Weights of a small mixture-of-experts language model, trained from scratch on English Wikipedia.
Size: width 384, 52.2M parameters.
Experts: 176 SwiGLU neurons an expert, 2 picks a token, a sigmoid router.
Training: a variant of Muon for the experts, 337M tokens, 5138 steps.
Below are experts of layer 3 (counted from 0) of a mixture-of-experts language model. Rows are named router (the router's row for the expert), gate (a neuron's input weights, with its number), up (a neuron's input weights, with its number) and show model dimensions 0-127. Each number is 128 + 32 x the weight over its row's rms, rounded and kept within 0 to 255.
Before each expert's rows: "gets" lists some tokens that make up at least twice as much of what it gets as of all text. This comes from a sample of Wikipedia text that the model never trained on. Tokens count by the router's weight.

# expert 10
gets: "\n", "\n\n", "| ", " (", " and", " |"
router [147 126 164 164 128  96 167 159 102 124 175 191 166 156 166 130 162 164 143 162  72 148 145 112 107 173 119 130 148 110 162 143 128  69 126 143 143 151 113 109 156 126 101  94 112 130 162  68 143 195 111 106 110 176 133  76 123 128 138  95 152  80 132 138  94 151 170 153  89  73 115 152 180 173 160 138 154  92  99 177  85 134 133 139 129  74 191 126 101 141 151 184  71 122 175 146 157 103 103 141 106 228 147 147 204 195 106 128 135  80  80 152 128 189  58 146 121 167 118 131 164  92 111  65 125 101 105 125]
gate7 [164 104 180 151 140 112  67 144 125 129 124 139 150 121 115 139 160 124  83 115  87 163 103 142  70 113 138  81 124 151 137 145  93 152 121 158 125 164  67 120 110 117 131 104 117 143 152 164 186 145 147  59  55  58 150 110 100 118 127 106  97  77  98 187 105 121 159 142 154 109 139 168 146 164 154  38 131  96 111  79 127 101 139 132  91  70 122 123 175  94  80 204 132 108  95  97 151 122 183 124 136 116 130  96 146 121 153 115  95 159 164 101 120 128 119 109 141 126  88 145 178 180 155 132 138 111  94 140]
up7 [129 125 101 101 113 132 145 122 135 132 145 130 156 107 173 101 121 176 182 144 100  94 165  87 133 103 125 184 175 101 162  46 108  84 136  59 149 111 147 130 123 140 137 143 150 144 110  95 128 118 113 171 147 111  97 151 141 109  89 139 150 179 166 118 163  84  92  67 130 132 169 134  97 152  94 193  71 140 152 198 171 141 138 146 143 140 104 135 155 121 165  56 118 132 141 201 142  97 105 139 178 190 144 157 127 122 111 144 164  97  69 157 107 105 109 152 132 144 166 164  86 104 198 102  70 136 134 137]

# expert 9
gets: " |", "'s", " and", ",", " the", "ing"
router [177 138 120 135 167 135 163 129 116 155  88 142 152 133  61  77 170 146 119 112 194 135 179 170 140 137 166  61 115 185 110 144 143 133 122 109  94 130 143 103 107 105 148 159 199 127 141 179 131 137 194  96 117 124 112 122 143  52 177 180 109 133 153 120  98 150  80  64 120 148 142 124 103 118 130 132 167 200 175 112 162 157 173 148  88 117 153 168 158 129 114 119 183 172  78 141 171 163 133 146 134 106 159 132 130  93 114 143 106 181 161 172 170  52 110 131 140 152 139 149 123 158 109 150 129 129 156 116]
gate7 [ 82 171 119 150  96 111 156 133 105 148 127 157 190 229 182 178 189 131 106  60  82  74 134  93 136 170  64 125 126 164 119 145 120 100 108 111 164 105 134 109 233 118  99 127 167 164 142 123 143 111 122 121 165 110 205 140 119 196 158  80 110 107 146 135  79 112  83 162 129 109  81  67 154 138 123 114  87  83 175 179 111 108 106 104 112 167 126 125 101 117 131 153 166 142 103 107 134 114 167 125 132 118  81 139  91 119  81 145 159 141 106 142 150 143  73 119 189 145 128 113 172 100 115  99 148 145 135 111]
up7 [102 167 132  97 154 112 163 117 132 165  69  87 177 129 135  92 112 174 199 138 170  80 120 121 145 155  68 103 155 109 149 137 119 178 103 150 169 152 119 142 104 107 120 175 102 144 145 138 110 134 164 138  72  99 121 121 143 152 143 155 118 120 137 216  53 142 123 167 147 139 152 133 133  88 134 144 125 110 111 129 124  82 113 155 135 148 166  29 137 151 119 133 150 108  97 134  81 100 104 102 148 115 154  98  90 123 118 108 118 145 112  80 180 146 138  83 185 200 125 100 110 125 154 101 146  21 122  97]

# expert 4
gets: ".", ")", "\"", ").", "==", " |  |"
router [138 103 140 213  82 121 119 154  79 101 134 164 150 161 109 140 193 138 150 147 105 168 185 122 110 151 126 158 145 185 139 120 126  96 155  68 142  62 106 113 131  73 140 110 145 150 157  92 103 146 165 129 100 162 112 108 148 115 118  96 172 130 163 158 137 125 131 166  86  59 144 103 113 233 147 154 148 204 174 126 112 196 100 132  67  86 101 107 124  77 159 149 119 130 173 118 131 123 103 140 116 203 234 110 105 126  78 147 133 101 192 146 181 123 114  88 181 189 119 132 150 117 155 115  41 143 140 155]
gate7 [132 104 108 156  93 169 103 146 123 153 125 137 135 151 138 101 135 126 131 138 131 201 191 120  60 105 102  98 129 176 100 111 137 164 135 131 115 147 121 121 186 148 115 152 166 122 166 156 143 126 137 126 135  96 115 127 255  99 148  68  99 104 128 128 116 135  78 135  69 110 125  86 140 160 130 175  84 205 145 131  91 160 163 152  52 110 142 117 128 145 139 167  51 128 104 121 118 169 180 130 102 195 184 148 156 121 167 143 137 147 154 136 105 122 113 152 132 112 167  99 144  42 167 142 150  87  99 147]
up7 [109 108 123 147 116 156  79 132 173 142  99 158 154  92 168 133 111 121  94  71 130 138 136 101 117 140 104  85  89 157  66  89 210 169 117 201 201 162 118 100 255 162 165 156 135 112 103  91 166 158 127 130 142 159 113 115 102 166  72 167 144 103 205  96 132 158 166 105 104  98  34 113 131  90  91  98 141  91 122 165 133 128  89 174 136 129 148 138 112 126 127 137 108  99 104 130 129 146 133  72 147  76  87 107 118 137 107 143 105 107 132 158 165 164 108  86 125 182 104 136 122 187 121  89  92 128  70  90]

# expert 14
gets: " | ", "1", "2", "0", " ", "3"
router [156 104 118 163 139 159 150  78  90 115 116 122 129 158 127  80 136 160 126 152  85 139 161 123 159 150 183 126 136 140 114 153 105 102 104 114 160 157 101 143  48 143 148 128 149  91 114 165 134 172 131 108 114 146  88 103 126 166 154 126  94  75 163 163  28 106 131 100 117 136 106 166 122 130 107 124 132 129 142 132 100 154 142 142  79  85 189 114  90 182 135 134 118  72 115 171 194 183 116 167 156 130 131 175 133 125 107 126  93 113  99 138 152 162  91 166 128 141 150 223 147 126 134 159 106  88 160 133]
gate7 [132 118 146 114 195 135 150  97 111 138 138 109 155  83 116 152 133 112 118 175 109 136 124 129 118 153 136 108  86 193 101 151 145 113 165 128  54 145 141 158  83 133  94 116 170 176 106 127 156 123 133 159 150  99 133 107 101 122 106  94 129 152 193  63 120 131 162 180 172 121 131 188 173 110  94 207  66 130 120  70 106 138 145 198  95 110 100 140 131 163 128  88 183 133 128  85 153 176 169 173 109 111 115 132 165 109 143 123 147 120 105  97 110 126 147  73 134 126 152 149 105 146 141 160 133 108 190 177]
up7 [166 174 116 129 155 126  95 132 135 165 141 173 159 157 128 133 124 137 114 120 133 101 120 118  98 137 241 122 192 117 115 147 124 188  90 168  70 123 117 178  95 117 131  85 127 104 131 161 186 176 182 131 141 126  99 143  88 140  81  88  78 195 163  81 189 103 161 161  93 100 122 129 162  83 151 142 119  72 111 125 119 195 120 127 154  69  88  99 104 159 121 104 121 122 189  85 102 144 139 161 122  95 123  68 181  90 161  99 142  95 160 105 117 104 107  92  86 123 198 195 107 164 116 148 148 215 214 162]